{
  "num_hidden_layers": 17,
  "moe_layers": [2, 3, 4, 5, 6, 7, 8, 9, 10, 11, 12, 13, 14, 15, 16],
  "balance_bias": false,
  "init_std_router": 0.0206,
  "lr_router": 0.00146,
  "num_attention_heads": 5,
  "rope_theta": 41500.0,
  "extras": ["capped logits"],
  "init_std_up": 0.0466,
  "beta2": 0.99,
  "lr_head": 0.0373,
  "final_lr_fraction": 0.0,
  "dataset": "wikipedia_en"
}
Below are experts of layer 2 (counted from 0) of a mixture-of-experts language model. Rows are named router (the router's row for the expert), up (a neuron's input weights, with its number) and show model dimensions 0-31. Each number is 500 + 40 x the weight over its row's rms, rounded and kept within 0 to 999. Numbers have three digits each.
Before each expert's rows: "comes after" lists some tokens at least twice as common just before its tokens as in all text. This comes from a sample of Wikipedia text that the model never trained on. Tokens count by the router's weight.

# expert 5
comes after: " the", " a", " and", " of", " in", " to"
router:576468439517501489549461484550484472552434508521477526460487447485526487552471481505468538498485
up0:507544446479517479485485485517507484505501477549486462492556496554477530444571500491560433485499
up1:517463429480569473492477435527466445511459486431552544543468471502553456542486452494518479489443
up2:579415499489482404545484506493468438520560513535493442580488370522529507482458569605556438514517
up3:559505486473539554474503447476500506568498497510500519492458448480546513459474545465514470568532
up4:543498469498518501505439430505461548501519452524478489532509563568524476482428470473462573485462
up5:574443433544562513544484496544506498489508510533441464490508486510480460518491520434438514494528
up6:548513494553513501557532526527446504543541536500482489466473394554494481476525499554495547475447
up7:544450503487519523462477435470431498498436451455553504478498499510559512525496456565490506513522
up8:576490490517497510507485433521509521495449531538556538529517453541488491487539530530498489517550
up9:529566480555520494555465469563486460484474529478484503538539476462482537551477491451499527494426
up10:481525519560572517464546533550489565479471504475578475485506438529503489490454435468475485505475
up11:560462511479563557497491507565440463509559452471501562518483444527526518517565428489421492511521
up12:516433481494498502513500481480533479515491467443493522496507399490475508488525506541522473486417
up13:579505458497456499461494460539516471510508474469514433558521403497452498518482474529475481507539
up14:540520491441500485548524565566525457557435545512502514477488469569497516513555443463504561476402
up15:431536509494500480550465461551446487480494496523457457539537439555449539517510530538492536568536
up16:532557511444420497515499467471478503507525522486416480504509402435548406479488515528463417503535
up17:463564482471550518510528452532544408532523469511497473519471516546595547476534483500465456501480
up18:452562476476493530502501472536461544503388503507520447433502464524512498479456502538466504520510
up19:467516509505514441455501453482506461476515624515550559486427509499569496501553470500404479516409
up20:498513554458516499518493496462560465483520492527478470448484466544492495491505519506483511462500
up21:511462480434549473561578440527493459473515602544503476476458461455540458496435479519495509550478
up22:509513501485505517570464545559456552407457499428495520488514530473483517502515519410547589541564
up23:550478568517480471529463546584476496479428425504482432555493531477478478442405497454484512498439
up24:492441476500483522437505482508529554492422452460498467499508535537523453542455486482524479500460
up25:476463538526449462535504551433548528548461486563405491491457462517513475510459489549449542500494
up26:560479471411550533530492427488499503495514517477487529441540472507478510537503521454471456504480
up27:461364484536509510496471476569578520516508523442508530463541458460476500497464510544447500485543
up28:610495468532493498468532482549504492527469467478510429456487526472539465513421501488514548530447
up29:465460434463505522514496577487451450518483457443527482446485472524541461521565456453444555495473
up30:486467477382561538493491483551487488544476461536461513535500468546588537495573517556466510475513
up31:498465552514546475532501475515509509436556531445393484496476495413535545512515470482501534455560
up32:439525430478469474553481454530478459492414528556433505494499520467484462543466531477514518436502
up33:527483449549501443519566486491486506505469503472487436548509427455412446571458494530514469418514
up34:472500436487439435389566462498524525505513483485454462520482473584501463449455522534473578520483
up35:534520483480531463441479499525459446510459518548549505527431502495496489450424463504453503495443
up36:476507493466491490530450472581506584541456574552429464485515540483521472479544541474534555450471
up37:515477423509533521554482503447512446539408527495448490395483444525510498540466518466391411496445
up38:608457558490458587519444490551511446572417448566573497508498502478526555497441477443521475562564
up39:553480500555462451482473430496549491517472482499568480414495405528558442486470409505448446453452
up40:491502534418434543491505503594498519514458489521534475443561434475459388551475467434500511553423
up41:436448469519473497456447444493505515484440502522537473435572506461563509491481509560475499434456
up42:498459468555508522489489458519558456545532524527510472494500449465498492472570475426495552445446
up43:501453443445443496508471547489573486493444516520453413507553490464566487495536501498542485502492
up44:498504552508491549492509418509443570480410451542480429447484512520499430564558461504504584521500
up45:484481492522554499552477510459467468477484426552457515525418509519485483433469457395420489523448
up46:445444451511445492515528490497495497477524514498522475467471517564553478485493520523539443543492
up47:549391477500479567508452504494456528502395459498529493515521469456484487557483475499492503522526
up48:547477519472494526499549469492524512535518511401561577472497500452453508516476559511464480414562
up49:522506460483453487517555436477525577536468450494460517502532500478519486518499470467473482549440
up50:568447478531551575574508436513496543500493473531420528526547481584521487530515558571495500519495
up51:516481382460613469578565539458472513422568532442506505439496423548523407519496484557480474549497
up52:514526476488546470517518478524565574550478454562395573462491472459579403496442504532459469514473
up53:531484425539546491545520469538462553473464528514528556477515489497468511490538455522531519452553
up54:440436482480566473503502532525442488585540502449493506565446523521467497492578438499444590518514
up55:515459518529476513532567517518566608480496483484489471444481478433501491486454498522531472549500
up56:530450470535500497527472517490466462558533508503435506467557384522510498427575463511483532526519

# expert 38
comes after: " the", "-", " of", ":", ".", " and"
router:619457469474418437536449491524504459562470494550485498448452465470547471520481435551482510506486
up0:619515499531524488562484538510501455510549531523484512526427464478511470500502464471449466527513
up1:496524488497487492484489520538530497477488512477490514483502500524554476476481527555502492504491
up2:511495465545521515483468519485493497520484506473532489444454502476505460573502531576551577495385
up3:522477582476524549487549472469437601503503493504492459489525529465454460470448539463506529463448
up4:515497569453473487541425475531499449488476527500452576564533483502500532572524453543490496522531
up5:603436504518521478547465480478481518523456505487484474472494512414484555483443495475504520493455
up6:502465459527473585498457457471555555537480510470470528460484508407459545558480486511586507483471
up7:432488419472557500502468541518437465441458555422505506537476498518496468491500553545522528415546
up8:483496473510492471564422485560537443478525520491541447552515455507472489528524497529530507464458
up9:469447545400453523528514503569484495538410506553442481444480454465520480564551493510544498522482
up10:484509535524496462551506512448546428533483504512498474486517444490534546513492522441491456495423
up11:482472508518405494477495552543502576527475497566517535400529517486454493512516477539517441476544
up12:495438596429488547510484490513490488395423475524469550500429509572535537531504441520512511549565
up13:463468511475488402452520440585537479542467477549492427534506538533458497477425478519470509511476
up14:536469457536500466527565474519552618519410415503492469514516538428531456528491439496520507541466
up15:498476494437553461507439588526416448501593515457426542519457471543491497537438397524472516536511
up16:494584514532469504553449450505513444526489412465548523447532530500523532508418494530442531502495
up17:511485512522543467413474467507542486446446487457528494535516512497528453508484499594521429496441
up18:495537580465457435534548504532546459466507436519509492493507522373494505500398429522542446568500
up19:528486451455527425477479616516502470589510488487548587511495545519493560455526435570575551502494
up20:538532533545515517523471465525439519493492553529482500486468483502589462443412496471533457528466
up21:517509518513502491493545518529494484528490539397503551493490435570518482558526486473447515504528
up22:494501516491435561510499530487540470524480532505480510511503512439459505468446488457508486537480
up23:544548488533463483525537439527521452589581497478512452539484543464525497507511463452475513457503
up24:536472516528517467492479513551451514483504491512442538512594595468496512495552493538525572493503
up25:513479547524524517491483480487553464525465535487564477542449595501614494489478521479523501517462
up26:502457469520495469536465447519641475510485518488519493475536437482510574457471432557421544491499
up27:522527440500552609536451517544515466541431524462516506417516566514511560513558458491531487477452
up28:483476432491490480458533523455460553484468503448495436474515489534466420514486494532577477525479
up29:545560411579497505511559533524497530500520512474539468436479494466551433577501448429519492443565
up30:422459440430450473503559505602487515508539471555456482376478490543489550526491556516488646499474
up31:485456573518475523533545406445509469533493578545491511495476523520501501477467480452520525590466
up32:466450531516472517492509577524559462600478501503395471412542462544510382507431529495515553517498
up33:540504499475468550519557498471447521467508530427461393519527490518529457476490472512593482510525
up34:489441462484525557607508450551567510461537531470514520469434510405510566468467504464538446475537
up35:514512432506494400506453513445503425536479487452464475517469384480509523459477437554469465568433
up36:503506532510469515532514532495513521447554427489468565474433454479494496464521478535559513520475
up37:608441472603453461569567471506464464490553487498525549587534515482546503493485474514494490503444
up38:523497408493485505558470505478558541516446484520522442536475572393524435463516451546500456490453
up39:455417521464463483524517484443535542474502556540513505422482556480499447507419522462508459516508
up40:542525514516465483496479523531547448491484422468500527505479568543483512531576541547534483473453
up41:571513534460505540454470506475449519430463482549465494488524498498500520481494560527412481471562
up42:519491516491480504529492525543514441427462524496517542541454523528526536536496506506502467467537
up43:536535540538477462515524505469539503535471539524558543516464462562487489488493501555511494455505
up44:541442492493476434474488479474479536515513448528555463467467484439511447485483493534490465497479
up45:411504508403520527541458493491520505521450506454530480512511548509451507475536553508536485442475
up46:466507479435481558536562467483464582546507542439458525483488481483508512489510510525464526486518
up47:558500551492464485476513496432546419509570518498509565519431510510498552545556432495471539527501
up48:498426569545465479485500454528464462460498507495442463467483406442488530433528537500473462530467
up49:488375603496479550475525488509478437494479487514433470509506589499526496507492495396550522494471
up50:587538498509533481491506516470471506516489542499511441558481554433477473539475470473490508495567
up51:560445473467432501414450510486458499421463410471494466536487455473525465496484538534546495479481
up52:469429574497474523497500510534500483473410546489521493524459475516515517418555441438525530581506
up53:413506404532474464493488539406483448481589500476528492504509484459531443530488471545556483470503
up54:465465494480442473511486440503516547599511541541477465516561501558509570433482491455486550489482
up55:563446459572483428451500519521587517485498556499520500450505433500507440472482464532540440442483
up56:486525489524521510480479502469537422501473469500519524547512517536508506571527459471503570426525

# expert 53
comes after: " (", " \"", ".\n\n", "==", "\n\n", "==="
router:569454525493515478530504470445452451518503540508457473473493422506507510512532456532486536484523
up0:429495447526483440430499496554487549458543483513524456491492468467530446490508524510437514489576
up1:419455443437550488529532466557508548495513507496576531429485545468523484553499542543518531545502
up2:464471554499513487429494547516426521509532482465500529506466551458435456503487475485585516514509
up3:439447531527591496562496534492490467481461468475499488482475490512458513513534475517477495521574
up4:482484493493449458503451506410473520476529514459503494466441472535388503473517528461415516487530
up5:535457558482530453497502493428498475488551539477406512565536444509469506534513484510478512460531
up6:493471476458555540512450490490486486508497493564573566497446402503525476509515534506469500487511
up7:488572483509552543489482511464456521512544515490540486532531400545549422519467552447503468433535
up8:490429525521471523574389560509479472471520514467549435467491437542596500525487476490463480509458
up9:534416440519487505554499434538514521578539492508412491487452464534530527547531482423502541550518
up10:509466547507470503478544468539512500533408514507527575476516458583440477486525475566518475475515
up11:447465510483471446507428531509510542453555502486412486428465502535404514517506527435531505445464
up12:526544499513444502495431470486487608516508503471469436509513458584448478487497446432499458505484
up13:398494523569468494464504465487484514484429538440490524509483517526527429470494476550513468460563
up14:529538443523504441503553429547476533513488499493535523476498500431545548601432526477579512522509
up15:524467539459504434507496417489528452488572526459477433466461415472529504519528461469518499440542
up16:494543461515483524535489489541457465471439482491532529443494531556537477578554495536459424482500
up17:456425495515550518571475482474499476569476469506549491458464352450551509458529441486399529565494
up18:504435494484552451575528497495528558485394459484493512444403500544512475463463523529498462451483
up19:484474524496478509514455493525471510536508489578449510512578526464485503493537506457461500444522
up20:585487515571524514527546445484471503543418573520481444471477465516459524453503535445487399581502
up21:516455458544568503553513502519525494478528530468434497485546446524538497508466541418511494511512
up22:483493483422395506460493522606545565600503487518497465434492421436464487524530544539551483508474
up23:530519458493545511517423557554496491419441456483487513517458507563502452510506564469483453471492
up24:507462513512541436513522531519470475494530533503531454534453414545493489490496526598457455567446
up25:475526554550492503522482483440534408506458536466448431461485494504502494481482432406531498481506
up26:368490536539555413489477583523489510535520541534512547509524532468443507548450538514515468525488
up27:583558535476490482491470515457492480484482578466421484529512473525548441517469490516441492475512
up28:491452420540556439481514515523497529479528548537459505482505507527578493439532560542506499487494
up29:554505464548511405576502458487481564508458450472443491418504490471520498517499531482495504497526
up30:470501441481504479580498487462495535531467585529579539457451555467462401454485471480457556466489
up31:508446525458474435506462466409432463517450540493494441540499509556477508482483485501499431534514
up32:527472476491512475466519454501490490477497499510534530485473479498521477513503496480471546441525
up33:574533504414548565479465540484531440490428523551526485566513418531510495583533471443481448478483
up34:484447467564472466500498517467482498417491497489462500554494496414478516447553522471486495506531
up35:529455561500505492526456504477565517492515552466458492495503511526494538394476479432520502482460
up36:470508513527532496451480557462512472482585470537501494404529525444467473503531453519445463495487
up37:522520534496612504465508476464527413437498533557505516488484467515477483492454492519581542582508
up38:550528456522484538445528483494501531483528497486503569524470467497476500510483406462454508510439
up39:510559539458489499528459532475405531515514473464489522543459484511411494485440527507492446408444
up40:405455443497466478610476465424460471512512551505477428457557404451491477545472454503468521505523
up41:526549449536525491515470564401484513449482503500497489425465524482558453424463557449514484497439
up42:499466447430520532481548476502533567532465465534483494537457427490532483562459543493421468416573
up43:466602408482541473548484537432411473534561494510534455477529507576520483522507424501456533454516
up44:607514471426523541507496454547431553426448475580521492520545461544535514411509515581503510488479
up45:418473555428500441460482523465521507459495559466498484472490430507473429400476444433471547397460
up46:494463550525586424458515453475482466457483488500483530526452461499535478454502516526428441379518
up47:567396442535492543486459532462489483487503495493519449477437553552513501597492558410502471469560
up48:496547498526530507540486459493433476489483505497482533494492482542494509463524493531474451412525
up49:539447480524493460510418507536420451542464487492498462464525531435519486442505486464493535446371
up50:519493514445547455546498540478498474538430541491553504518549465497524540517485583542544536523545
up51:504503500490501526484518456482546578498492439452497505467496527463539515445567547577523497473508
up52:451480395498510506429412484525447559444449541477495517433541479466480500531535478470466466438545
up53:518458519461451546546519525420517482534500569452434434492498568470569515493442533514457516473477
up54:473437491506512566434527482561521518545551512520624490488536512466496492487450493506537543552486
up55:450406549609442491466512467450513528492485491533517502535483454505524451472460538510446478497538
up56:534521454471528534483566518491552451530562542557445493441476454514523482536478499419481548438423